Below are experts of layer 7 (counted from 0) of a mixture-of-experts language model. Rows are named router (the router's row for the expert), up (a neuron's input weights, with its number), down (a neuron's output weights, with its number) and show model dimensions 0-255. Each number is 500 + 40 x the weight over its row's rms, rounded and kept within 0 to 999. Numbers have three digits each.
Before each expert's rows: "raises" lists some tokens whose logits its average output raises strongly, later layers aside. This comes from a sample of Wikipedia text that the model never trained on.

# expert 41
raises: ",", " and", " of", ";", ".", " ("
router:444450549552567452547510516474578578503453483448504508520545460554551511436521474507537479525517501493491504497496563500504498422484496479485527570496440547440454480545483514396525462543522470557421537541452522505512485523540468499449459491454582483460512528487532516508477543522535504519415563472507511520481438569504529486474460416500436479515475591464494549474543504502481509479512459467445504478429537481471509500480605527527507426489585508511479449463521470492462508460452475440540511514526465458528483543486470446425460479452486473442513538479579444501538523488541422495520446514512536491544468567515461520499580455565458562462485521530563515501445519539525435534512488525475478502484463557509560485566521558578428554500479545540500523479442569526479531462465583
up0:485439464455513483489542475460450483414539398499529613538488585466484459457560445482511523426569432443492514541526532509425602466477511491461410529488526492561455562511519550541498545525492544466487505509468514430494519487512417443477488432433501500425497509425528547531557523539548524467581464541509533516517503484457433447514521475488514464464542552499491514525466568564543535455520483499493490543466541475415513469494408419454490428489498466516518441550512504588500513509491453469513414546503518477513560517501494505520456443492519517486537525490462481495538585533493512576565481466550551469495477462473490544502490473526503488520479514500496504523505514531444466507522485523564438481518516520561551435490490518540489421420520503530489546505484514428516470529515447
down0:449466523520458497507498455476538473478599564512478537502442533547480517534466449491512420532444563498492508486413455483517458409530460534453430486507464579512535453473485491477484498514544540423428515401495591509445500441569520537491531532515455422479503562454500462519539436533455451560437491499457447570457570519509499568490513486552529515489500431530472498462434497497567533559495493510458443491515439414491519487495449541499460519520543562547495501529493458469489528482419501513470547491479513426421462559456472471507444534503520532462571456496508508510467457560531438512528542525467514464521421497511535492536486507549463495508520439538455616520447510448488516481495491507404492517523480488445590475525491521519522510475552524491496532545519445502505489514522560

# expert 22
raises: "-", " and", ","
router:456495491558517445541421568451531539461409551501540476509489382564608451465434535469515474519503471487471480485493488466551516420522495448555507546518464509493505508508505477489461547546536507606527463476437522510477511505549462466486508488495553542525496477512503516543478484533507514453522610511507493474483493536529481486561507449450413484461419470459540552411504440494494470511463496551464448510492569529460551521492541480477512441499520490535485531493487363425536503519522406494483518477529484487549474564507465543498465574487506475460485526475507414540551527526495436473481520447490434468522503532512504494500479507566441536497542520498589533563551478465527460517517500526416450443497455533518533475568503478596467426449489444485474548517502535503475496515510520
up1:453547523520508466563465529481521510499481456448521456519545444458497518526441455500494518578534503532509506556546553535504497480483514467497441441488479531490525483544495476537489565422398510529495383556438511530514512451501515507551531455532541537517489532521467475435452447486448470567429492507487552469470503501562511463552547461479492431497516493503515513445461467503571487554507549520543484469440490473524548477573485424521521458521451462558470423530455477553452616492488511482529522488452524506496534515476491536523507560442519489503531492545452520460510478543400449419520482494520433474500496507475492546585561445450519467431485487527517476471577531441455492487522516530409497523481441502520497490557482463557469504437465450408530390486525533496493568438508543
down1:478488538532485486538544536484492490466561441515520464477515557487511472516400458436596459518496492517533527435488449472456498522475446460511492518508517526509544480486521477590557494483573495501476511510461535488519537540482515443474414593477516528503493478446490496510567452392519492475424428500493533481565457500507495509415560558486458536494506502513558525564494538453544443434498481518514424553443524517506442490543418571560514485518563515480576540496498491525458529540489450493522452457507477503490538461498555508480504420523453483459516533575519536467527524449506593428501492516496468530498525457508491524458583460433568486500399495477476480536496511552470531552465496497424452457532410463477514494478539455473458516461503492571503497532487510458446506439464390

# expert 44
raises: " |", ")", ".", " with", " but"
router:475415509450556527547482485488535499452450545462530489508543488542544455507469512449526456515512487540459455501545529538533487489508477555478477449557509493437478560509454535466531513517609486612509456515457507420412532540529460468493475469482519544493550536487546492468598494499477591421415565472449503453540543508517504497530505527532477495537462546464488505465525482522530533550520531516525465551485536501439467478513591538437513441512518444457484461509491476461482486479473439491511485489517520506571501605524492518533429485497483483511424532471538461443503474490550471530476529477568569404414459580504493514484563479552534562458569519533538582557464527534465473547555430517491439485540493518504577506443492577515494495427517524530472491468471537535527508514501509
up5:547518603450518485506498477461559485472562498530474537511455510436479487486541547527491555473456506553458506534496522458440544505435466471496429510566486443521532551462476466497464507506508539449472492495514490599557486438470518518551490464501539461492473506505477577563420542555514520465514471518511450571504438441451511473544495470478527512489504570485587525518493469470493482577556500558507488520471493504562493495649404524453487474493530541521525455527528499526510559498419579611496489555474506403462515490545478493454494529533538511498555532549525490524509513516463519439521488506492478466536514511479471540516482503503519446528540505485441519553540548464535476537448553488492454493526504488565397396548472433527520504544462522517511547544593503491545427526547502
down5:471534526460500472536476584491507562486570462455465556504437458446514538473582493497450419435508477490536515493493578440463518491422439516463465519523527433449561496477422447484478499522470495454445509482511476495559491482457445533488456435550493480530512538493453521508431553503561516506514483542513511496466486490532411538512510414482480532462515547504497474518536568448498471575491474488469451523551498530554500485490460466407579430561451384488478501501520483513474505539525502539501482498462585426513562508479571538458531500508477546488518458506465488523477448487471508579447492585467492484586502553515559481469462553517503480508540505498470526479474511560527478504454488562439487507506425459473395538542502556495453516527499450512536573502443560447459498500554550

# expert 5
raises: ",", " to", " and", "-", " of"
router:471470460535512486546474546417544515452445496533602503530542535573573442461490557486601443490438469468438385542529525539540582464489518509501472578571470488535468550533479542473509473480546408467479426416521514512495476498568450456502466484436525520463559463514469493550537488565524521489457483453495480521493452545522563535476478417417523454523527482524481455448506510528509548487525546519561498536491559523485455551520515550469482464538467464527474437483509442475417486489509473494526500527505562511573497528523455462491494534539457531513515520439513422447472509506598485401492455531554546506491499516527456509489453488543454505483514544512548533503471536555467458516485480552415505460506434538509463509534496517553468536447499526508469509505463545500517545493551562
up0:580475434477517511511555553454494527503522525446498435551542456500465562491485448545494440478517541465562500515501514504524424484498512469538464498561531538431433534556475505515543445559447477476520516525457453532432514421427486468527476525463578549467510569468473499477575475441488534511531511415506468550472474510500510512479555546440514540534564470511492490490537508429489530496485472514535448485466532485482515497523529488495502465479536466476461399543514510524471503437536499444534520449478417482482454482519465502559508538575486502494439549490574478434437534496450472541491495449440570570529466474449513497533547450542546429456539517470470527480503415469482465501555480473501484501476509562608452456496508508490472496502470615511458466510585461413508444457452438
down0:477494424578479522517543490493532455526466479526458511519519508566510557549484505487449431431574397474529527454536505547501493554521482482534494494527463552471467515518458540477540527477433495485484481583519530516484491496486499463485503584531490551476411495492527533540418444461481517460480544497495484531592383474507507542413472510472550439427530530590526487520513469431523523581520535492544535462527534516467592542545516531485506486415495471522493526452530578492530580494513410474539474521437511526551560509548530550482535505523493456481466437575476549475474511525521497399481537487509544547513507514493478508466493521460532442447539486461506579502534460515426441485464420488469519511525463497557479537440532487526587515463509500474461493521507507521459424493561489

# expert 29
raises: "\n\n", ".", ",", " The"
router:476469546505526537476452550523491500469455503442516478490543464524544508416445553421615499524507449491475502484451487516578490500517529464528490507549430471508498547465525510407581482550537535476451520548515604498509521553531415423490503514436506515500512487658521480466580533550525458477517499508544475502494432518573520536515519469506477477481512481471487477464509443514455501545479480578570450472433547515529434484468507516499470480549539454469422519450493441437471531461488436514530500540533501513512482576505489485532485523491517495518540540487535345512516484511515449447510449473533527447466447502501516480484586512510494483551534503526474524492470511575522428550492483453473469457535476541596538428469474536559453503501484474458474505441513526535495486521477521
up0:487483494504528489498486545494545492462453489397535504514465443462555531511479591461467515520498552542485494525511468500509458523498518411485470522468503517436586472570449430520486500473559398505491501638529556440503487503522478456529508473492540447484494494526580427529496502504492539484570526515434541499482428554516490541473479463484526469537476460519526516403396577468577432474444466557491535518576526529477542510491514533471490465463506462453514424462520499523457604486495470472504561482496450480479506533521557463515509515440466501523557501490469561532510501528504477455513485511526467487439549555531507539504441558470492529470487493572525474499556501466480487512447586495488502508510449528487512437553477491512587549451443428459466520459483540481416486467455583
down0:468508507461485543478502457533492562464500463437540526442530451501577473471450563469516526455413533484526435480505486498530479474404463512404547491545451537484506513528523530489563461440501515462469516496469559475542510472496529493545529556511476490479552531459505537555528466471540506535510505493520452513572570534433522509510471406426502516507521560498576464471478435465517476550491469490510530431491492464440541510494418493524422496526543523512442523505435460498469579533502435506531512531551484540535472578539501521550512479476489470542593457443551536475498484508424446486502533533479452480502470518632545533451452454505451502480461503540496471454454449482456470488460472506497527464574530447396511500500550406565438448494530434507466476501551474504518488518523431

# expert 43
raises: ",", " in", ":", " between", " and", " over"
router:546495521489521504508567487504506570462427510531539457533493515519556518427433474472602489529463476540454449471527484498471529501522528499537473601596423572560494534509455472500498484525527554581475470478513542544523513555521425534545436496485512464507470474507592508477501460467442513530504569491466485495536459493518459516508536478485536536464431514503431521528518441515541524511531446517508466517395536531430430502504500517504481477487531446503518473482513430456445458454462532518531507505526510468480541572566430490497470489553462527617448586477498459489484503508532447422515474534549478515494490586483523530461541499514486442514504526537580500566462536479517443578499494462479381361535478528498505462514510472511447522459481504515469483517519567524466505508486492
up1:525456497547519588538477529517557513520528503501557551539469543528513543572506498531461564512541464377508507447530553487504528506475528474515470528539417449493440509563514439487508513477479491512494472471484474558458475474504493496470569487502476518492484494510371485520495545463454511501492522474499528536461535453501497460512492501444514427470479461469516487478526447508444515513496455521489509532456508455396504495474490514529440497529505564486502480537592494476543489451467509522514480482519537498499373516492409522510514489551555477527482499477518471483459447563479492541497439520512500496439499574469532579500433505493493416487467423472507554517468531452426507530501467562544413529435511450521550516467438563479624541563437580476500451545451476595456520435471476
down1:500487577440510478450438511495563475564577501462491535501524492474474523440481525580540498487537518522491575466587443512493556495441501519475426503544493520474491487522469540455499470566500471435497525543422477501548534462526525492439480460619590531573516546503516545475526523492431511557469432469501546485507517587549496600481489557467499593466586512473531545528527523501491556613523524406504529513530531478575574486519545532487514479496500522497582546481472476498463461471507526423534474485469498451497466511470482532498523512488498474505515493519624456510508491516516504412503505545443478519465445532486463456513536471514489526487489497418502486468493400483511520551463462570477501555465484537493497542499428506528471475490423515497528569499482506483464540429521489

# expert 1
raises: " |", " and", ".", ",", " (", " of"
router:432500537494544522498509501523565508450502522432471523517510455511508484519489502515532481471556444523447484527496477506510480466596479400496536541521488510502457511522462455480565523498494482532486498469546513504454509589542470488494484454484549486447469504687518427446497490545491497487435552476514497493548443505557464509537515407486478513441458523440518514459433462515487489430464515498540418567497576529470561529491616515506471491536547474456489518459491457456493493551494528431510489512511512568469454545515509524408488555551442493497444530459540448497525505492472459455483511505538483457525417518576512432502533520556515503408488524503477541463452522542545455539467517513525531473536449554518515504477547517536517576446539527615467515472547496476529564543506543
up0:517580513589524483466472524432575494481456523435489432471497574515505539516480520484527512493524516529487522531543483500557513447620632469458556454504506534489506520520487461457493521588467457487464486489482535492472496406441497515514460452441495465457452485471572511479470527526487443560424524493513480507579502513534543590502404554504523498466468496496501576483492491420549523522486471466511533494484490528459488511463548483505518469515520478519472534509492505418506455532481483443532540479513459476442493524563542521431470523541422506585459480508481495512419485508450476482489578494523535441491499556461486489457527545537524543538502473506507557476504451501472474500554592463520527476527479492511471416476492531505441636517542522440474589468544535433485479500452455
down0:549521468511525511472480520524532463461487516539524614449466490487471519456432495452502526442532533478519485506434526504496470521517548524522468453467487422538444443521503474527447486515571527504448480479522574419512460502482535528463440525549537475493498514522569506514524474493525456519476525606498498526499489559549498581544505480542465466545545609462457493487538487504434550428456409510405502599494426512517442536482529511520543553550534490475534534497472502508470432520493465452488457465599443500473533505546490550522447458495498460592415527482548506544539525512491540418537543450527543507510593435507540530509525488502439552509481473477476458532536480447503530555549519513421472490523493543483477488475507485526520548510564533545599480533550512510469465582482520

# expert 18
raises: " and", " at", ".", ",", " ("
router:449460483496518477454527461466453522526412513495551535545437542586545402436498547483565466410556507463468499482540482531563516474543501467582586515513486486438496531494473466485529456483627495550490482591516555437455512466543385442487456515459514493509507497504536552545561516474485476467524546433488478447509491571529548477559520431464453504527539541499482564459428546461491503448593511542508465464481595551512536475531546600441497437492519523471480536469441485471462488495500465433526463540489487506524470511508498495511471490511497507506501521454556426522506499500568479446544518427471576506496460463494521479449516552473480496446554506478486485509500591485460431532451477538459479485459548535524499485517441554465479457517505501534504510478476543487504515536489536
up2:455493490542502481500561500534463523515588491548470533574491480532487503428402462570507470492528543438444554503479570479541535483511499452507500474481499490488561544503498501533462454502528432499507474524392463517509472523510459415467518515492570459508509484518612505474563523473522628452460523468551444582506595464475531571610491528417499508524446590517539515530513552515559508509584420481494448507564561496556470542427468525483469484469480522535550476433455465524499522496525539457473507533506478455490473466493480532477468536521468559501516491450519493493507563461480507526533529508446550532459532481486554493485494476504516558485548548491536511389528491454471492529469451560491433472471516467466512528566532500508536527467430522468505557500556499524547476532462485
down2:442495550445470557535454489546570541522528519513488470531471537540497453533574531488516483501493469471550503525487555520486448473600477485487521517463481498506533577511516521544493539549490574460550561592562537465473489535477493478515478572487450528616456507413511499478483445486510511496460507496533503493446501580489453479481483472480421548418527540501523526448476513523441514562481533489521507476386486523526510513487509430510531431567471495485552532528444496595514475556567510510496522579484507533460441496418469507486542580484557529482438567556440439529452461469546465478483473467488509435467473416467498492486571478541579514524450521506460440525561478458536461485499471496541488474506481474587481480486498569571525486456519512497532528446464507444498560547501479

# expert 63
raises: "min", "ving", "ging", "inter"
router:464425542508537491573503537482566583426486556465531498486509482523503475444498524430480449462505484547549434468549488492514450514537532421516496523523474474499484551560457503522536449490553559532461478512529530452399507504526431449486488472508578518464524484540582481505489506576501549489465524518492443509507477521507562504477482446461528507486480599442532556413472502568581481439559548569479487563466569538506502518527529559478503472501467435557466538437548433513452487518430512494526498519528535534483511558515466425504477498506510449485501543453539483504468512500548476451492448544519515443466457528564409458426448477498490516488503485490467559553413542548463437532505484504452491470568456585484479523522465460502483551482486520520438589476519513489545498435496555
up5:503468418498543548545553451586488500489532531467453410568540544501502548530446447431529542489490477569536441424467471469480469504476579535467539531571524547489466477542533486515504464464561519505566544494455535452479459493499508465487571513488473506527456492535524502488538482462440524445462578485418507494523476463532529506473473456562521485427442452483436517444484467497512494533440433470522536530478476476457461556457519520479502479455422460470484452497437461468524504504506513515446480512535539449487492574465419445517516533494498503468578465529491565493584469537461466524436504482562512458456466519530534524459492465487450506506505445505486446446452423439449543494476513509431437401476518524517485457492395528490536499484469462521516566424444446494514498487435441
down5:450456502504522527497458517463469480516491502508486530520467538488537484535476581493574500565550481457581576513461524490486532471535439544579496511412430504519522461478530438437455508561447521539530487440537470515490499492448546536521567541499466571490549456527517543516441516490476459500488541470486492539502491564421488501451588478549555539550461470441506583501512451559471526500528461541495501554499519501467541535441536544515535510511481497579540514460435477395462517508536478496485484536535420510501481531540474451543485468521502453531537510477469490605492544474444465450527487588514465498565514486495479456532450529550480456541553440533509474495415546487465434463528496540464515456498575429454551519516492472480438482505459546527557509428477450484426428479490585

# expert 17
raises: " on", " the", " and"
router:433438528476580491543504442496514504482510554468513497505535397522575439514460516484538514495506503460508494549513456572583478457501479483554485534502484524458510534457424498447547440490497447519471501596453550470457507563563464496563489452435555536525511542495571432492497452470508460448491478478473469458537455613578515508534516470464499454539465496438462472415500531517554419476524596519538481485457560538446569559524528444481509442479513442512483479479545441453458526519546480436485557488486448510482477580528454479499488516482518492506444517422514453512490516534538456505473412444520512469536467490510523469522512496529571463509541494551558554502537491488530457540503512488412437471478465542479556442497508517543523483487533455521455565463518512491528495531531591
up0:545504485508534540433545592516469485436416570508468538546527561476528519524493494456512551466402406488507465504517517501515560453464554461482480552535481507480499555474572480492474513484498510519430546420492530466545518500493490545457495470484572456530467479481498495537499470506475467476511500488494583484402480456470549548508524458464502501494440423534500436549574562509503457476434478528483492542497514504493417481464461549468503485512540443532522520602481496509474488519526513473515570533511465461485488491568491492527492475505530548496506461499508482476485458430420511516502435533466549550479564436535493565497410480499491529440513457429378504462542559578492504497457542454495427563533484543546563506477490552428417531517536434539546454501488464525473529454532468
down0:464488434548520531467461543489511454466496451464583410484521482490450560489498501503494491498540546555545441582493494448453572458453511470403492567485479522532402579558463520496534526501500591506479470518515482493523473479467525485452565496473479443536452474464511497485516486508460526476446442496476515475514518493494506515492507496440549537427532459535484492489540484492471568513472496555485490491458494508449537558471476522534462488554536528452543433471610580450525475576475473520522448453544485488502450529503411515507573521455450494517495465475489528525507487474395485527519522483513512560588517443476486529434425518507500584529503442526467465451515509463524429431448525469538490498523476524561532490449570517479550432453606504457578443536461491487477441497515515

# expert 31
raises: "*", " (", " [", ",", " and", " ="
router:428461547481535439537522478468480562444513516462559521520463464521520498406476511454573474539516507499504418497478528471516473526533503509516508499514474439520438483538487512413606469512564509495436463479515520489469506544582415479508477438505575576483539501536579528503580500549509504506448534497530467499497432508536519488470461433524516501521508536461513542455485470594497526428471497513476469585466548513476498490484588543468490463480504469521488446472520400458490423558495459437546475533517490546511554564488449448516476503555507469507518531433549424496500485482548487454450475462533538448506443511488481491469520496507476510471485544460514507552426525565592440510457442506487513485565466582517499542496476515571436514471496540547471498464510509575501603476545549
up0:471485443519524486479572507543429544482489512470511473539446551523556548518484490446509471522556531535533475602578553476538491499569521493555517434547475520485494421522525452398581518512549575514526481505459514429533518502487475529509519498527526496379468523545505517473523445566522510433446514500484456474532533477499509553573485447515488429591513482498520583463464540528450431382554489484503471472518532495407529522502445489528541499488496545508586525496497411484457511543473536440512513531526468512463490531508487521462472473458465525444535518474482496532497436572475478498504525445507438471530460476530527479496446514533615440446516466503489495528554545501518509545529550512501487486479605526455518492444424476545530511534427464481467504545514529447507489456470479
down0:468433533478483473478528537430475506499440471508494472430536470459475502472479512439487484556536495544455425422437518424415503506488499473520451486510476492468523498520509446442418504498527475528462533506513586441536490481561566533512450476427453523473491435501539543588458536527491494549527526520477489529566493456526459536548524493594500501516528471502496532448545513475464422540490523430471526534506469450529520530438490419445465628375493458493514498491482455537504504479494466449477558518534461517489484532459526498430504490597465482501535489523519510454455463493465545574488523496477571450445499470450517481557553464458506529530504487507448420502448468563534576544548529531530483451486600480531487479532521522485524474458485485541577564491466504502474561464461519

# expert 53
raises: "-", ".", " (", " and"
router:484494554429543502523456496486540508430494555501545512559483503564528473461519546418557540529520448522472487499432498546515494452502563512498549538499499452471509486481388477475519529496478484495486440555545525553472518519536422467550489451413552512595489452544498526470474527578449490454478506481478527524507436495486504488529480467481474498469475540438494483485474452528506510489552542530558425516442572563509471490537489506525449437462528493474423432492445462451502453555452468495497492512492513509511448531510504488439423479510509452506515552490484366499484528488504498492543481438563469362443446519519458519474530535557532562506534539472516560488476559532472444518463524463508524399550442518523573423476463517505451513473556545537474487473493532587505483525549522
up6:475511527485492483548504532545502448512498620510518515477513529574560495476507557466459527528510493447452477499422467562552539510471454436465560523480531506551509505537501456489505490512508473557450471553525568466491530494468523501500522485488543504527519497504509577469496568511488465470521510486495447519461434507439503515470519466462492544512505501538426491558471528565505535575537494553545590550444523526465528511501497558515479495540538454481530529558496482437605550510473400476497467579479437580482465512468430550432496449466517530624496480494506471539448525528537492519524498435412463466454541409574531511519540457534509519474557484481539513481425521541485470489508472564579566530484511524465412509489480487477549534488560602493518560514491487487572463444501521
down6:448474541498497594475389508487510544517564497529488502416482507521521528537482550461418511550464460535497415464483507547504561466506494450439525475541480522513552543548430496441441478478530459548490515585462413521542525498500508429494541451510454559445466461510470524517530613498481511496510538480539565471469445504564546470469467511464532512538505458482512509430484441498520491476494429545505548555498518508468570496491479449420445475528550446513523516560544485506544467443514478584470505475488486545439456535505457600500471537468532405508492557489407474495452470510488524485456499462501421472479482477444563472502506492515567525444442500498454517471521467474530402500484451506575468431512541536503527539507535440518501534485501463490459533463477536526463472552540549

# expert 30
raises: "The", "In", "B", "\n", "Rep", "Al"
router:403470515510575445553558528476503548446423495424519411517532471503513409496497519439518518489495442494565432505431560548490490372527518465500493534475503531469486512539490502513539471464580481529471465559466526505436516542523467516488521456463528446507453543617574515497499463499516488520523584541485555468488448546488494537504570455482499445497506496430467503469531530518522507529462470523518403512435578515486563521546498544471523496493556452538543461456444541471463490514467452457577507496510495511514502516572479491450434553484486508529529477522554435472485551457510492518565511442590543461474467559545519453476456433554495551492508499498522525468466591541497478491500496520494459443488428550499469562510447474482523509510521492487464554492413534521528501524471555
up0:413502509565536513566595497462611526539512533404493413512476547485531500512477492522494510534556499532522444510466563465487454481522475533531477561511558514500556530496467521476476556440511496522478557575520519542448501445503514478479508512544496447498435552556632570448536498495470523497448566445529469494417440482521520517494532498527559469454551435522458563446528458434533480522484506515532492411479490456508522565451475518429479519502531518445514460496503518525469462481430482534536601467472527498484538544505456487476480599494526530521528511529547460512533539461492479497519479393500524504491467452564490486487387471534513563538489532511514501446482563543488483512535556496460511482528423572504476478489512520492528568520467495540537532562505522514543491445520443
down0:532550465519541566544546523500444482503466502444457536547484548596516538524505588565486515569500575550463525575509552451503454442539508547518477527476538527491515513527458476475544518526499397562447546501510493504454516550594469552494614517578464455515531514532475493514457506461513457528451494531516438514526484481501464541508491388469442523548530486524466557525623546491523502491507537538523381473516562489469479523491521503545469531463494479434446575483457543412501512486519525595498536504529478471544497469456553556544443506514509517490509504510493507446492503522516509516445552494527472539458456457467538464455508506509469576548531490555506532509593494537525579481535499489520569510543510500469464452548500507524531477573460474538480535549527492532509551514462439

# expert 33
raises: " and", "-", ",", ".", " in", " &"
router:499528480468554499498492495472523536454475518431550471554475493520570506468505475503528476517508534473521473530540474510520490448551465497499431517494516532442508586563453450543533523551574508505401565516478534483462517490528431479509477470479513469510521533531503506474493515445485410519532527464527480496552407541502520511520483475548506505443518532487491504506525455599461451417516517531477489503450543594482539491552523543484451450493505518459478502472433528416509516468471467564525463557492621535503480520541459480468420507449507432477478522497500445510500516475549438457474478509504546485560485547527496419499554549572513465434548573524543599521467578506527425596508522505510556497586469505500537519477415493581477455485533533531476533440507612475502518531487515
up1:485464521506511523557486521495517467502458544447523501506528456576584505556431427480485524457501502545522475489553492525571449453480492457470505616558482479529560463546498487533451483480507480484526475465505480422538511516521500574548470510454487497563528508503482506575432513427499475522574550431528439521486497489479505473667467495454480533551466519498487452548522491478498522532576420517492475452448490496577525498428507484468453453435468513481486513486486511461479477486566426557457445444459467446449444530509495525475503557483542475439462547549500499470512540474585452488446473505496528467477555492535487390463529480516586475522539435518514583580477540509456509547505471489473473491433507519491546469520515548459491434474458489508482526524495510493542513568534564
down1:470566512425495506544483537467496539545495494434439525400572514501493490541521505500526586482471458452466541537477566468511453526517503496512468557454554480469532596518479514519534551503476571456500433566482430474535447501501451543496508544476508530553543519502515471446505477517488507487492516430439475484459598505546489518554489474414510492463484467500542495515464561444496576495457548469470470490465538487536495493471444454465505531460496457498527490514577576586542511505559474592495508470520523490586479563511472544492471511473498476510521502537534516465549561470397488548496449493478531514389451469488468473565512517422585551503469419483485463570474522452572533506471501511476564541559461516496411482495505454489566527446540498505487538494539444540528546459498534

# expert 11
raises: ";", ",", ".", " and", " (", " /"
router:445505474476548490555493533423488550505538505476498534533516515589638526499504467495549465493476485506546369574529455513487484408479510466496475483586418483527449547488512543445488459472552478571429473487526534430488517537535433481501461522497541544487507523535490522513540470580527515498478542431512483497519477522534551515496452462466428526433503527462441494449462481503477480478470472449472471468427516527495538496479477558440446488442483468532510469456501451504483497454487508505526524529527521567560467526485502476444514475500484474493523563530518442476550504428531413489485476445571517467527479542519477423512513490509459536496543524560533524522497580567591458558517520573489460465529466527524500457531496566618502530478563498509433526455480529519541551489496575
up1:424555463642517507522516527523560549517525512478514507528513474421460537507491495496479522566550465521492464494427476530490463487528507439537532540515535503526457522537516528439497431437508491467438527526534506377509494497519497477468429495504489532546410495534538471423487374487432508552534525509486400536434520562529526507489444462490443600442491517456549496538495571536482475498542544462531492487451510499514503550458552428502489459439532512578570472520492504461473469438482475528447519557464486506449494532481535522559498596504445489441498496496481494481457513483517467539546547477543547470493526514541464473522518514444484477487500505548522507591453500504467492480441502638481539525511495535485515432512505467476526559534523559543495462492494496480496550421482511
down1:534451430611489503578549486461476520523522470509435508574457539481536506529465380459486464527495512447520417533517459466454514490413543497464507510517476477576515516512515538474499502431544503487479529434466516498523458495546511536523480493430514490470518507508450454451532526486515471504485472441476485546525526441542546499578507504513510546498486487525498470495546460448472512531499417534461538477517460488469499478465508525481423579497507452483470507405485504520566481455492523519516412496568476525539555455455515565434538482524533504552481506533489523539556505457424508540516521418482485495454546498437504523493490432484509512488552436476582506527484523573546560527482544552521558525421562539594487398510548539532521383473514528550457494540467437525508536453480488

# expert 28
raises: ",", " at", ".", " on", "-"
router:442480555470540427523490509451547561507522535487578528536490512499583501485435526526534492536528498529485441504532476464546454441510485488554425567514514506517499572533495444513500529474513466533509462509560514499464488506559480490541440448498590508488500490510519481520594491580453539462479564501565492490522398494483552494551497473448440444568495590437490526476542495535492491544532487506502462510413535548498516451478539521494420436484514485517487454495500417471442450546472465508503482503596504431591482580533480445414499489520509478497451575522522447472505541506527437452522483392548465410512432467533504473489529510538496505495505532435533534583486495516526458557482530523451552493532485527520481532538519510617526480473533542518488526503500545545520498457504536
up1:509540556414511426587446486520532489470510450504521516515532502493521507466463513450476461454527446517438475552568497531479532541457510527487434490494511479482532591471527514524520531466503539514454428513477540514490491494518498454529471526505454432545467480523477471529551508471468505516470562533443485511453525530517473538505477516554506487550521523458577459477505494490529445529491519427532502511534489481431526458459516494465518499479496474569581484445519436470503501539501462485565530513569593453479450551516447437421453527466511482480390483521488528476493558554542484431455479475554493436450511482529561470500533508556518477459527460485565527474505490461450505529552465478441505482621460494469443633497448411514530444436576482552502514467440568511443489549530566
down1:511549413568514567534496510511453485507505475532538508479400537491494517498494470546492523491471569483583456498500391504456440467528508560475459497510519530504466501502506470456549502493532449482471476462475464500457450514463499510495515532523505501493466496525515512471497474472517492488482479481552482525419449485449516516507481440491516424477550513482484527475491471460627487473480392559527490505463542464457475514450445581526504498539441513510493474551487440508504492471546495460532459510597416453540585499510559459560506499484439496539481470557537578518600583473417498531550506441535435476512433512515585503568518480534528491535448452521541547495497525483587445557482501545488501545447535550549534499521522484455568457517523542522602556489544490442458511522455554

# expert 34
raises: " at", " Location", ":", " (", ".", "\n\n"
router:504469568443554512488448491499491528469439528464600510505532549519510463414471505409603519540498476458514503499464466502534467496547502508470507487525492466466458532503498495458567519520523488493479499507514587482480502519527387423554499463450560518580506471589530541503527491540506465476487492491528506506477464544504538506490525457539528446528518523436505529491497440521507501517497428508475476461456558533508440556500490455490463435517499446504474486452511463448487474536476455469556495529535486513554498599493495451511486488523508457521482536478500353534447500509525480522485431460572515405457383578497422506486499563528536529523535467464487542465490539569486447529470482468448528438586487553549541463436503500581493547511468531550428536465504513579497505518539481
up0:511495464495513453544530512488474567554487486520581460516474519565470437470544448467524445460566526408505495519521494437501578534550431500467561455464470521501436511460495477533497576522505481545480553466467525521495474476506487448469460449476560518493505494496522583465576532540526489474501509457510454501460523544494496476476505468517511502412456451503439524419525462520465562564503512452506517507514509454545469492509600556440479532460601488524504458465432526550528450482407487464554608458564601505524446506527473519474508473488430448460418562452534539457527458502535472563489468520501525478504521497476441552517423444522473592496480544474509477526528539425563498547500482532542522467517483528543506483474513484491487609557517506592506504494516470510539492514488511
down0:498534513495450537554476492480469451498478484557539542418629589447523456535515464550568526533491512516490488472521419493502501499526491500535526441458575517515501568380539537491517559523543529490565486499551569479498492452429461439478496555493540464536444504480577408534480560527470517519460469496510475474536553445461520464527539505584415503523520453446538512550510448442493540495424520525424506532572531506473538523461485464538455485486516537527504502440484465498500473521515512486534485534462470544526517519469476529596531529478508448455558547543455562542489381519559493452493544527487469551478528475432558504516467561527554528477471479542523468507464451534432494574488457469455542478503487520530437487488501411516521530512484507485495494466542496450514547477501428